Experts of a small language model: a variant of SOAP for the experts.
Below are experts of layer 4 (counted from 0) of a mixture-of-experts language model. Rows are named router (the router's row for the expert), down (a neuron's output weights, with its number) and show model dimensions 0-127. Each number is 500 + 40 x the weight over its row's rms, rounded and kept within 0 to 999. Numbers have three digits each.
Before each expert's rows: a language model's description of what the expert responds to. This comes from a sample of Wikipedia text that the model never trained on.

# expert 26
Topic nouns and adjectives. Whole content words naming cultural or social topics, e.g. music, rock, punk, education, military, religious, often following a, was or the.
router:486459536500501542489441498588490476512559471503554579587486542500478471521492562548497497498522508506419528589468479459529502474513541537554489576446481451433576525493474512455489503535518510469425471456534466517510511487468462519488550566485511516474499541569519526533521513484472500422485546497495507496468493472572484518485521542500551445485449488501440466433522545521518502523501
down0:542515527496538502503544510477460519476483410463533511572478515487496446452505487528537465549544443535543429476494591497476508545538461555483498525546556502509561499449510555515478507510462578537546440390506502531496502423523449510512487482527575474530450437561431489516529508414518478503536514519494472479540526486470575481558472568496532532500493518432519494524542453524482449510532
down1:459531441485513572506554493473584538518528548510493530410487515488444465528456546446497517514463493476468566505521538494469475541500523522499487471378532483526517457573438517485480456484470550456502497472505512451517515476454520496514471554518481509463511551480485455555502461512504475493512516499468520481474468449547543518478516467561506538454527490478572485576472449512492490532495
down2:505494558518418544477496467474480463416550462463456464486535480442499460505398468500559497520522542505514481507452538576479548520489465468534507497575429559468469505539481468460475552550552522494485516529584490519438524499447408435442491427533572541507520517506539535545507559518470509547502464502494476454450513543548524520420525525525492523456468478504544484481477468538535479441483
down3:456547512437470481482456521378513463499519504515553444424505542490542512510527495481529498550539474482529533452553502539421433389510456448533506513497546455470523508540497493473495510466491511466475507526446515517497539539562404544525431481544452514439579483503462480494489538494540493566488552502472517575551508490484486549531431503496500406611484473569418616565488528540523466531491
down4:477518463474495501540436452528495517494498489535523571489481509506450489491522537538489492412527454521578454471515485461559526489516518515485507404488531490465569537496511537566515517481535505568415501462531502523547523494543473455524565501467497471493544581546520501537478597496542421484515525483499430533537456495551448567458467462568517499478595483461563458513562531469516490506545
down5:462448504476516589446542512531474449502508519503508504547461479561575514540472510591530487515589493509473508514436541543533531529447504593522518523555545522459506535493513434434463480453465472473488538482552498541526529524548522512491525452496505481432485486483455509419455534488504503454495531531546517528513464501508519458490555490496532505573457588527455538462529461519473446496589
down6:562584462451487504532529514467462465469499545460529499429507470497485517554554500541524466447469521442492420443563477514471478522477565476501548470505534469514448425518524527556548533494478487510450484476428513452477579500511558495516516502477582499464568509518471459533469534541450432496509528467540525492474561429529455541547370501492511487546510485471493551553544489581601565460511
down7:526449565486477522484470410425558483520522469535445551502515509522450415474494546472539482498450547445566448516501450471497498509523496497583481491510438476488577531546363461500528514503524402450523545484505514465427447495507491487484547477494518498578541494486525543462574476454456470511482483533486522452519504557502546485504532566542475454490555497477514510450499531542455489488445
down8:488423515490467488519458492455500491499487519431447512460582491512443477496462493391478450443551510474497479549475488461516482507502481500558484530547506493472487504544503473562537571535404610505485377476530526521506492548453534505505498510499529532491466485524523475537418469469496476437491548538473512538550486413573476576446446436547530444437516557507505418450466515486494490476489
down9:554516521477472538511473484531456517611528520494564448474499520483517484459492485466488519472482602478476513560479490523504461497475542471470460475496521481498491486532398496536496516438533467473441522586507474487580476493449574517450556490469422522562511570567500464452519493476517501439508533507468483473477472509521420495453505495494526499526473506518489488497517540475516573523485
down10:540550627555468493567454519579502476527563534536527568530558566458565508516524502482512511464491526519458521380486485518482533525550515528470468503573503406475486534488521513491485550502423469492584537536527538477416466513527494501420484539522500461442522586540494528516535468470496531517603528474541495496496450468545448474394481466472455442445519479487377518513499542525508562546489
down11:454521517554511601505575533519477595490448558483494481493529462540489491460567568517428502537407577434539531493453528469509472588583496495463423483482542481510475507432522571496485468561558434386535444526432476544564480588477456455509449445493478504592498501501576457424488483492506462493535557535488514489468481516486497463489480481462452481452546493448556528517520467467454510546473
down12:468485500538476491503431482485471397538552513540523535495567386470444447599488455481533538445496503481468513515409489531561430466469521520548484505466486568485483473442501550434558549511507509526416431499512481459530461491549507515466519508531517484489502495523567582540597472460519521524493544520447508435471537433531489474504542501471478540468481462564486532523472544417436495472522
down13:476550516540526491554479538493488482513500477585464456561452503483591519589502511476541468505522492559582454510501501503469489441463598524441518492436480495377497470404506426467440537542501417436507553482551525505484482496514513492439532594544469515499441479552483541494479516538467524503452481520649498576514555499459454496520531460450501429558479542465550456469459452494537534463469
down14:476493559500486546538464555444476426491458495560496499460529456486489526471478499529471572494465413492469516461558455514557507534619421498532500499452467431455461491520596548441469448474524568569518541459467481512464496487525489483537425404491531511573501544478543481512501537504490466540558495498495490498506532462509474409532521563527517454493454510523473503484436440504474494529499
down15:514495572579512470500508522511538485484492485459508496482475505536479494422522535508439493490493520454524485556507504520576468516498496538516450527418481594470520486518471555511581435442527486435574549539513512459453506467468489515501588460375520556467466551441536493490497523497480488469492502494476527509451428519534520462563495516528541547473481538490472475508443521459487518480506
down16:558621575550500488510508512516490505476490423528525489514457559470524486510502445600447486554504449535553510536503502413470520500482534504468497544552464480431513569482419517487499508389461492524489459500471476543537518516514513510489513496490464432476450436458458466573509483492507475500474494509497509509459580490530528484476528477481446446517456486506433577509525491488537522446501
down17:541419501481475470484503436513505468559524482462510473435479474529515456457516508553482491516451484495439502523569503423474527498499574500512537550489490465561517520546470534492487454558498526415520448513554482507531458480497503519506487473467387579448538541511514522547417516479511496487463500525482510557439473464497497452529462497525504463466425499464519488541503505458460489507486
down18:555531483433463606501465514519485570480480524527508434495499490512515529483530546511550522520497570487561565489422454437525491513472420536547488541488524384528508497468542545442504518458474490488481467519521513471480457550471446501517464426541491545463495519501447447544439437476524505496443503448531525549599490474493429470538501518547467491509405524450453557478555504459458491526480
down19:477519524444454495512584504423548585535522519458527521478517489488466503480559481579463536522525484463548483462453485519513513555482497492488571525422463586519509471450438499552519525541492582506551466525496467438529492520523520454505591467462454511534499519453576474503537509480505533467503522504543565493417473473570464513504525467476497526503545493500482507576531495553366528467542
down20:467524610492483558461495482554521483548511425496539463564557433458494472466524415496443539578495485487521479508464590593498434474492512509465504480569477460490580556511491521530514468492465455493564439521558459496476497515544484475483493493545457532434514423525476490450470582558531452501530541563548470516480502461488498517540562444494486520509596530431489556487444515530594490538438
down21:467522506429551508570453527479527499492483526458453512444532521502483444429493460512480498537500459494518546549504536505544554470476520450455478525471509469521495442503488567455508446533487443438523568506474420512479492452445615520502511512461479464539499572526507527561536476557540555523538541440424471526473482575431585507453507554520497572443429473526490481515430489582546494494534
down22:528501550479472459477425519435554493437489507499487454518477448551521472544504429490516535539529461536492467510545506507460451503431524485539453507562509551515467487480534517480470494545477506505525440545474483436465521482510415521448534497605521500488551444477498487500510475509509499546516459506493520536503546502405497447503501485597500519517546534487343550449487428504567434530486
down23:504407474453571501453473464539516432439497522485452524500486540519382483457428551534489535500542551575466489510507518481451520539555502491486481505505528504498506459508522467532501529539499484533513520457481520493507515572463486550489542554494547526561459509520475544444471522489563506435441439503542454446573553561514480484572470524489506458490552538505469506448471454567541548550474
down24:471487498508482473540474574467523472455456552426496550491546440464486474481473561471454473547504446488457503557461470499469418516421518471419451557467368511439504481491521423426562511483507510491508550518524468468511505400453483466460402543479466468475531459546568510452484525568525547532518463525453545492513479464526474507500567489487440521477504537478470443523508600469507484490478
down25:474528587481436528483563510490518518527503537483543493486486515408496476554550505506424518524549527448506531509397451532562528533505440510499465481478477540558479479511511488434568447517554526476459538506492480509503411532484563502504529446478505471474500542462496548492536534489435439577506485512503508527525500541470479551425493526531492466491463524526482494518531514468486482491475
down26:444484503465553574455445488399465466486498471483524511513538551539517435415468520461400437460490530506484533509518454498587463459553475487473519505465516513458573441532433481524546451560512431485475517551454493483438444523468512435450465486440526531549543635455457458513630441510518543536500494551480494556527446547541542470511496424497530492493494478480467523524478503496499554486472
down27:522555512617477494483459491438533510401493512541571539452427571526527525454502477504525491445500515564509531450570498479520425478519498486547535601516458537491400518471462451501484492555480502450479564602485457493509461440499526536488548536495474560456560497435526476545517448492461459522531505465544448527533512537426562539537545438410428486483549520471563518597471458527499517404545
down28:567579438548494441496491501469512454470543487569538504494551485548528460405478553580559489452512488512449535431495532564574498508507514515489539510497482487441496491527462469517557470558445569479523453483449470471466506510492446480484494485547424472519474430487542464460541511498488475464487453469447563493415544492526490496499498512468485531544475435520470499488445489452420490510509
down29:510499438448606559490471444524560497487517493495413456568482505463496482551447484465513542545498532480609409414440460537510512466452505465500571462497456558504568506483573467451466563496538462515520432518521540514514566530468498560523426451481575528452480544500527558534508496461483433436514517449540513475540468504501554433540484512503515597503510452502446485483533484517546520497512
down30:473464528508476504532577508464518480488557534508481458493500427458570519508495486565530558576543473485511522500449554493446569475406549533473560475480525428486534541499491491496575480452499535510461534473480528498506485544437475545458491470499582432503479483501431566514509514495461421501517516523500537426482451535541465445525490585446498466487537587498493463496540541533566543490510
down31:495571445481448467504558543544506496469529532450512484527557533486399464493462514534478503474510531431578475457552544489543502470502465488528507546494462507545542514568534490519499502480541500492470550490484564433511452517551505532537498481549485545598520506525476539446526532457504500475491440589501455517498505535489520480531460461477419547484523577564556465525459489462552528539502

# expert 4
Pronouns and determiners. Personal and possessive pronouns and "the" opening a noun phrase in narrative prose, such as his, he, it, their, the.
router:524555503485459469420466505568485537470440477512506475500535544609439467493501606576479466483490491476555500498583507441528514406546489530478506535512528460515534514457579499547522484502538428503404523498460553557533488495528488469490524471498544486551422551477498510513466531492463442452511443519453485469565494526459531495551448491517542499514404537517452551569444557514426499518506
down0:541553490513573530522584499481467572463437493543522515441498478510472547494477474543490503531509479553497515497526473497531496453511492417515548511481526499476490514482491517498457535573527448520503550450476386500509466508471507466447422479527462474531536533463529363542518476478502481494550483562472476519494507547491524546537532519528470401467446466459463552556455486587483457510440
down1:467532497459463529449556531454428462503521436440548501494439487527510535462503416510563530526508451460474572549452460539454551510461506475491499493438542540528497505593528530547540473497439534465473528504466506494500524477493494569492526540420508483454375518481524524425460521511496415502476484564479494596476483504473515517563487490428491459418486476498510529445493464517513413482483
down2:449497503437536490502477450544512497507493555469544554480412489500534482453584513485450446488490497550480563406536472471490523487496495514534520512474524477551475504502505444466523483519475520524424432564524493580564514508585472492555528449501514597463501520532495542514476513498518507447513497518481447462507409510426459589503469472444515502508475542503449418495497485415451524527537
down3:511528513471466520457452440485528506480479519487513522552516571482483480474545507436529487475432503543552428552532525464485473503521419563484464518536536519576515464527512534482425391467496524519477521459414488457533527471461503476500466477547620407464524547476456514581503543535455411518593602561515544433455505391517511568501486523499492521562541453453495491512474488521505491488540
down4:493574433537535536516493486509567562488491484507591508464482444557473467516492486547540482472517500580563516421446523482493485496473541476512502508504518481416452579480536530491534497516473484529508473518562494508503511537472456480519439416528530488429492445484476477501471486467487511450489470477461432505481534473524624570511510546476498502481448413511512522440538539513573496496571
down5:469536532504467428506410444454475446507551515491479453467543502547620422487493468526542513497499437532546431523510432460448451499468499472541537491514508456501427468503462532497479505464495465519522449400425495511502479507485502486460544481514490443521501439491517472529505511452510558478458522541570539567458450474502526494491488536529444465493462530462510467494490517460484461483499
down6:501489518433398474470525566467518463507515498501460454487508400558475480576486456473474437481533571492445590441514511489501528547492499582533495516503514517561504543507534600461511522530486482502498489465463522539560502456507494480522523513469468508496537518418514484559503555488472462504469410500505465499498513455514562528489511525469510470480455479491482518532508492492469529444522
down7:514472537566453442482478541554499491498467505447543574557485530547495481514454519514492463470490504532463522504444481521517541465478436519413481486475538449514503551478525498483484551444520488452506527520471509500549489511501547488524533386558558535540418543504390526486543529450444442508524505518521520588525471512530486526512487471504488516489485566524452491538515578503478538424467
down8:494501492512496511466530506505486502461589507514506499411480475388502496505711491541516479496534470560480482507540494505519465546528547490544514532499552470546542478593531484521502512533539463501515470509509465564497574544520476462467509437513499432429516440560514437427543542538535546512501509540481481510454518543540595461517549503473534454506509508509524497492508413512519520542438
down9:464491518481491460480500544443504610508551515473451523486436514506458467444588473495441461417473489543427468473460517559466504524483527480427523495482487520435522520496512473542542423477466529565490525577515477459537492517547517478501524492492519494441475500432517530444477621557492560568481518537504496543525491558558532506501411518515491432521487536476444513495503515556486573547468
down10:509526483460580471524425576496502415528548580457494551433473538543463449560513530443512455461494489462495567538483545540525515501452516461482521435504478507512496477501468479438415534483571442572490542541565527504505470436533535534424512453450440503484599464455552507489501537441445540499508504498421552499480552535544509488529520451529507489514511470579496505508508524537486505518502
down11:515511511482479562466517536491472457515450506374521467509444441521532531541544404466486490485503487536491519509458458542474527529497460448448456546433523556532510527419451518529457454482537422547412427473483466566501467527396521514540575471501557496561485508475515461515526529503428513406487479468473567495512429515608502548497415506483459456562541475477531593501548544493492477465438
down12:468450433469445544440468507518539549615487478408487510548479506548565605500483504487467494468427516418488490522469498529547500554475484526506411537541521539444454495527564495491476470456502547437506477433523578538406537501555439517530479518474464541528540503500500526531511434474533479497552499551502458560452553441511473543504487541533437502457586454507441502484489530507432459474439
down13:474471582427473568456495441516461566492487514534520451540554538521517468459524379484496531514405468460445530531558469482569540515476514445489472476500467470506522554515438535520532423565480521496530452527486536536530524509464510552425485473545531452569415526491514487565455544572480483528517461520531524468448497520558503530472521533468517482514534460494461516530434506448422481578475
down14:544467503494498447448446485496465531565500551563466513494544487506597476465429503510474479447506477515529459518493430512519484473463516497538580506499463532504488577535469473406487479539560490521578462492531469520525486553516555457489483503463517490564531537532504471557515493541462479504522539556492514464483500483517585569523454487475505459543495538561498555500556487569444536459532
down15:491440546511478545523526453571504545547495513543593498476460462562534596527522457479456489586486466473504471578493505563504565517459473434522482465470414522513432506473481532479501505549586538446497429564469459544565531553506508457509437441538447533572453487515499505539480437496514514532475477558525490488531474430472515561468493432493460471546469510448484463515475481524503519470488
down16:440512479544558463500505462431566556542478519545569576457531464447570500449446472537485503474532556544542478464559471548472504500503490452486486425532483517487559506508511493500470571529502526489555458544477496575527522519499493426617448509500526486438520467486418419520538479524450476490470493498562461481554586496526482603493498568436469485463533465460519495487467495496422525518531
down17:564582542436519436519545503450578476503532547426485537555527557508479538501494470493458420463508557498480510520499450501490436546457502556531498511523535543466447467554440497459450461506486528503456458580424552461489545470506507534434487458496501540461576528501462483499432462514538461501514502477491531532545501432498515530506481494521518548451478484503525512518458442526496485456561
down18:551467491479496474492397503457499559410496449462469462461449559495580405539421506521513492544497424544557553507539595524474497504545466517440531480429470524486535454483485467486516501531515464571550488545474522573405490599408531469446488460523491511606538475504601491539446527434539532561511442496464513485544503524512550419555469454540413524519475435500513531516479476474524487486524
down19:514569492430502507541537497504526540489510497437498523492463478505501513478434525490539464520510476512513501516509553496550565578421534400520622554497490499504488461458477508543485454516489466506525516528537538468508528506560538502425495510482566480452538468480465483485513463546484511535500485460492513459543531510471580530412513520488500459480532452525481520526453515546496479526450
down20:512535508409535566458534498520500581467454554489494529498510527468535482478419526434546569522508452527453525535521473483524540489495521440518427543500438469547507583525454558543534499523496496531503517471544532519536534515534541478496485484501429477575553517495513471537550471459463505464505501466524517511483529484533464571543543505490504496581440495477530529428494426585465478471479
down21:524564490498477472521472507447479558492526501412484470502548439470429469509519550509499537518516510469459475457539479510521570452478510442474566457484480483485552476559536460512536527538556526451517548529433476544446590539524467460447494492473492459497509559463549544605412547508525514455518528486500522511567497543486589490506495486459499499470503500525408459496479457553465505457414
down22:544514436523514428487484467540497484512487508526437448524554531495510512521491509512558482425544477522558507467461533551494609488469469555498440530561560476554516537488538506453523515466485517588551505493493526494467490457464484489535532477534548488478539515535501529490510554476435452401543505393505469495551585515593456578557475496479531505548507451443510484495553513384525483491501
down23:445532496552502483561452518520484481507532485461432477544514543500485503535459444498492540546499474478539462503561557545515549472463466478470468511522512465426497506554497481508497481542488439470521487508563611445528473460481510488416460538541507492523441486500474490504550603499454611462475558455494519492515466488519544494543559502503464494450533544474527536497471469526537536514454
down24:547396506549456453565517529516490477412515459487569514490486493521506486537515432501514562443449459515547548519501491510564526497503487521464463511468525499490398450466539480448450519539467464562494429491500491494509480555526452506572490523489542474535487478440498493532456584473490453553455497497488508513503472498429548519536525546456489496503527493527408491536524446556617471509499
down25:442480519510512530488513410496468514526480531492480563580428525506515461534463451428473489497484464469489492524478536486517422510500532524446558465505535461528479448473505547428541483465505478463518501480481504454462430452487511531535467469509489522495486483468562531498445457474405553475489530492490502500500458576511446487498560478496492527485460506517458411499509513482424538467514
down26:511533548495534588523555489548530489542500474436513492528486523467511429473476551429496565520483464511524573531507494520510443469499432521505512538523495514510466464511558558498497554517542527505396503501510570523442467506454570536455491466398485484501485546415507503570568553513488497519467491564515519523442473511480517507599561536489522535418515476470449497558473513539533467416471
down27:524473530469518482447497563496573517503509510479505552514507470485419512494513462519472457458417495448548498579545475499503482509513497471489458543524488496487444554593539595490426419497459482497501495532550451458472488510547495546445484405463582577502466502487496497508510478514476482536486453529425557509477517480429508583520495580488562497474487481448507457492505503483468526473453
down28:524462504533528491502458529461467463564534470561518480489472539492455491534487489465482575507495473473533499490542450493464507501478478490539503519560421495556477505527541468497475551540479487562511473543513560501559508498533490536489546456485473574480480466520456504470480528497581588429470487525501486447564456496468416493550508519498490490498481570467455552501503546544453474441427
down29:527475461592500542434411490434475485565476584527488479552535532419547609570483399510503495397480502494440556547477540512468532509519446514545482505554505542543501515458466481557501467612542522557503558522551538490485531449508500464480461485531534483525497478483458528507494495562512547574463500500493487491489457505582473549493536470537561526529523455566487481495489511416465536553473
down30:503492528412518538466500505545544478437560489496508442512571587491500556522511444481547540481503478453506526480552581433457444545448464525464492549488534436458488535447468491431539526483510478438483562504534428452578523477531451536504502555480501477490475425473474467594538486511525472546525454553514484569479530525525537524488505480459501433497501447498380502479478450502485527579477
down31:559492478482479457497468467520519463542494409407488458542363419500529443460526513479519528510505477528542474460492502527519518472458528443531475480511538489464575491432541455461483487445512476474463560447494443409487518429476558456509487482564505521478463497433519488495517555540477443437477485485476547484578513514585494455586469550471501524403463459503408507584477505476456468469456

# expert 7
Prepositions after verbs. Prepositions and particles governed by a preceding verb or noun, such as calling for, take over, due to, start to.
router:458520499508449524490447522579401490491531401519558588511460476517511430475470492510543507506542468487494495546491511594533454542470508579486488486460422498504512525551536498533490484511504559474526475497500570505443539464564474519549448594576497498488539464534539505489493487490462506537415469545505462496558466490455477505491526514549479519460482473483514548537506497498558493488546
down0:495474544546514490518553497424596538518477492524461474549551468537442523600567603529512519466520508432413522502527581502578541546507503512488557546529463524579482475459459513562523524501517477474467463537491457509504455418502536467492465502484536518573544496578494494542467503551483449515487477468505503570469435541496457518434469475497521557511503529522482488484460504526492521589523
down1:417550487476526560504539517515527469477529480531534583481574422447428497498404460477525529454472479502484484469476503453540477529516555517490520495538466458455497554467520522504512508523544464475483488486545494516537546479498481523416447506533498432485525518462493623502536523423463526511497472564495506496464500506491462456518559436522456441448463471479471481467531528487509476605488
down2:530524528443480531478507512474508517448457458512570481447460434484435535503536539556512509517487552567471462572563489501517523495503518492478507483457557488504531462517538568532538491549480528531459539517562520558515541590394536532513491454525545448509492510531559528514445488500502506439487499493528499546462388566545448478519510496507527514458486534498508591463536379522539503465518
down3:549528528553523482416461531509452530530575513485486563492499480411423453525488506520483474484500467517493565542471455478500495482504489536444535427510541448564592532508530544531506475534491519520515433457536446545628468474498532494522481475545560619545505510564494491543445486478511516484482505492531489595472520538510498565561498541422425472487469454487476592542482485470434497565502
down4:479590495488491512457528518532565537530441483603483476534398557443448466559573479460517516441538479510492523574525627495579506510535448524500500529497488453485489476532541565474593484449489463463452540521495470518483514480587526421497498490515512424500477456449478517485458570469454507487482485490465489449524486516481477516525470536533467492513487500453529478472535419490503517487416
down5:547482539559494548499513494450504520513454526472467491522523568445490515553479533483541459401464439533508492495502497503497505518548531493545471522473437471503413527468452438452480611537477486460483500508540453555546491516456507519468495533527506511470488446608544497516516466507447535467497478556500477552556485535555568475511477522551497501498532491517477433437496497531448483529469
down6:483466531511512539572489454469413410506483509494518461512553445560502542421414518530527533488482473445529503608505555504538514554550431472453450600552527532511463476501438508478466525587551641483483515542496490498476545456515479579490503492553459530586491546487458512445523520464525543492494505556462535477494516499461472498475456507483431514531493528494469550513478442526464527528505
down7:557546467532527473491507596459530550534478472496532490493511489465480433533507511469533579472462512515550475472488522518488473477481532463490491476511514434448566505539509451494499539511508519518492496523440531489446460496501511564551485518558484461455519432524500488496441563554450468462507456509535442489509522516528488506550443416543536411463575511470501537502575487502487475518490
down8:473452549465459431495414472451536524546496427445519463483429449532499480519511517518477508494531545476420510438485518520521504466578513575505475449521494492470438521523510518551519456494513524512499449553474509457432439528439514481456536478557467490488471477474461461503496558501472459519515484476499546467473570480488493543454509520509556438559494486501537513505541530546591507553525
down9:512389567524494508536482541495479531498419498487493529456567441495430507596517501506514488476505533568519514526437517553425470496558471502467550512421481463491484502552510481572504530485480533439513450504491464545490563554543507533566491451544514530476560588495514481434520581495548428460551503526455484562527513503444457473519507533479528475537541531512442441546537467490481505504468
down10:519496454472540397434544541523481455500492418499504509601477491566522476502504537490502561547529466546469492573521466466478499449555491512578462457521428463522579500554444522436490536495513481535508461480513552543512490565425534572529473452492459523539511507455532457542445505494523502526468512453497523475499438426514457512504476563516480559453519530522554443541527461477460490441518
down11:455454440425525500569523568533501510554541524507513467433525485615478534469490419538486494499514533579537405509520459481526473560435500474508416511487544517489501503469600486398539517453482533555472431523535485424437470504549491488554488487486495564435515521489456511443469551501513494474489509496540494508431500508422513564502489458483551462454456509461480595405545502558497503447523
down12:491497528434516489493458486465476475505495546574469506475488452550538522449508469497489505459498524481412496518487531464567552500383531510464396511571599470513475489497504549513525476405466545463511543531481445477536515491526511478511518505526503525423526469533576496530464476489527480513529489548393486477491477501567441541529486469489527458506501515528457550416478485571542514501544
down13:499440510556473463475537552555514488485506506537476487432465439544458487476502462496536563480542512591489559544444512589545532458471472528465457496518526470454470515484477470523545569511503532517449452531532488514484487456521494457472501490488545453544458482529521569535412531435579522512436486511517520489491462490505510459439480548496485429454569482444537493502597460547541536509508
down14:521475513506517423514515490472443468589405456530537493556483476495503483524538473569464476552541463498471534516450458563436445482541482528477523443503585529470455580536538529519547455527525442507565508495474484475566425516520556454513499528470531525470531491449500586502523495465430449484480474557513469478484466421518520495490563549533526475481508512454519497528486465520460550492523
down15:520504417492487485454514530407466565536442506477458537393495509594583558536560588476394518498475476545578480526551517482529521470570481524492531488538511470537457514421486512504500520495554502526504489560497472498498490428511537471516509514455492514519520568493397500477479538527480506496499468527521533497435503370515459474510547466496491471545494497584546451490521595497523526465442
down16:527517506540540529392503490427471487547506466575537526566576453520500445495444496583472537512510464475474498520518424421491512481501486512487513544468495473573463497526578474508490482504469495517498425535471457492570473485527498512499498520475527542549531472486543411477477443486517545502525498493525550537519534478560472514465463598427427551494534502548505475519512581515475454514522
down17:563462539539477458485495530441521499461471521638444514542516497524491531531546548471536554540488545511525561435566498433438451529509488465519479530509481543555522509502499523468500527434457492484508450482494437461492515539463490440481541566554574614513462500429531481499550531487527546489568503457391565534470494567495480447531476528513567575643517497501548515520510471470479549478496
down18:491441452479609536417495487469463525449449525511534473511477535472558558516532517548474457502531512510460507437563438522486457482550473462465446446500451500470490513470450479473373424454451524507522528486440585470537497532489501510502490437452547526461525472491443496462480424515494393502500442536536457565429546501503519506453461511499475480499496494523551490487468527408457526521469
down19:376495448486582535523502440450513479410477403459498507443528493564552532513531511382517459491452469499484565554565492492481434453523460478539523513501537538520516566504555484481527481496469507460538500502485490454449527477504539515502495573469533594498590547489519446525368526509558493451523502444563492439520486480452488476479487539509475507558511431484430544448516524521539499490581
down20:516539538493494511486536487461544480541445550456483457484564495501492494492553446485489544526447483531452475546462508500518506453511425474519537547483468543544489486520499518503524474485481501532457516524461540540550497471511510476534569495400500575530560553390601487423444553482500437467390507422476547452449440455552470478459508495555463472452493531504487485543469549484487488433544
down21:482521486565513549474525514489530530464533439491487499437502434441450489474481471506502440418477496537508450443488474454488523530468499501477541518437542488521498490574434546495541513464471490477438605383519450522516449453438482501508492438511575552536533517461451543495521503401530531564470477526483476515521511511528503440500489430465504517417528437513508445467473490535465466444541
down22:505532448471468559476536558491479532512462481495511478459581492470511460472560520581548485498510529477498465506518495489485540489524551516478497401515572504536488501552504548528525467441461503478480493465474476544442531617511536501536498501471474513527534500520464472474504461538497475490512554469534452488418512452467423556456533479468459575457513545495451582516507478513455529475540
down23:593535495533489487529423514529504541487493425522509424466446507501403571554509496461523587491542534528536478607476499516514514496527520492509484514471465444537493562447519445556552475586491524569525550551527466542513554481540552468521509414490546519508418436477537494550489424514435519418478462517527493549503507517534512453547529513393518461506506486506511518450420534517607553477511
down24:465472432499548555479509503454476493489554521483525511512517511564481544567441546450573539538542524511464501513468533548503508562519478529435529562430547536606471434535506491466468551492527490491481554474541493544505529464479491577531490490519553509577502539549538516507535516501513442529509483448538477488530503527478470531551471472544466512492478509510548494538501533481525543488463
down25:435497428532549593551469485439459503536462597495486515508514454475566487489549498439549457454423487495538455474486501509545481529471500416498423490468529488487445504518476563484482514435499464491481443522533520498524414580527531496564532483532492494423503502503475506430478503519509563460539566516519534484498555469553524518495465499523471532510538425482489488468501522504523526533504
down26:496492503486510522525498510451579432593522475491406537537521466455477477514448479516528490505498457517581460521467467486485543464471457569495527536511541542483489529450532460553494547497523478523539506391537495481482548447563499449483555497471498534560541518511449595495514502510520511584589559491520464500540478564525491473482455433486582475445477546598509512474492578551450528479506
down27:447501427513513522519437505547491500489473507459428525493499489464511475452470566499532468436488534514468548516535542467551521525480606443438498491521484500446510501549531502527459500503424557514485660592482566507492551536522465582547465460478495515523484511444425467507493504547527499509571429518483504458426498464442554536468519499500482474496441473454437500465450484486432458570479
down28:514478486465522496529500452524506430578477519482536542440536470545482505548499474483506474522526477417473426516485454502480507518471502508470511533505526469483540491473557518560423556493522442493462477534534553529584474502532511520494440435402536431532506486544560477446519472436498480531508536485488533465460520474377420553472522442501455570539483579509511575531532504515493546540574
down29:488495582489458534511543542423501491487447529482512507498529503568494481540496486501559454435488538506524454530416573428461538546568536524480466506513538505519489514439488521474457463531496577413489451486553466553487493527510521495522521515411556472467528497526473479456498473591396541512540500484567474518437492497570512530474475573501526481539584492471479554504543461489550555507539
down30:499494483533497522482480453432530524492436439536505479551574553518519442473480578501518503505468482479483519524473490495508531469546560498510499470541521468486458516497461529490517496435510446578556582469519545480510463397490521514529528506468425496502490549529520469535594505480453462536469463484488492573487536537470543518520512491477450605499516486543528504444488501504538427482497
down31:586480516484438541491578583500489487525477532488509494452564479518556486510525482526546455439461467503490506545474465471465448520495516511579495478564445524534496469489495446463487515472461534456495451510459572503554533516523472443416525534587482495459552485489508521487571518472515493470510460485502499533558535484557497497530593503516453425401502483554470548525433481520422524502450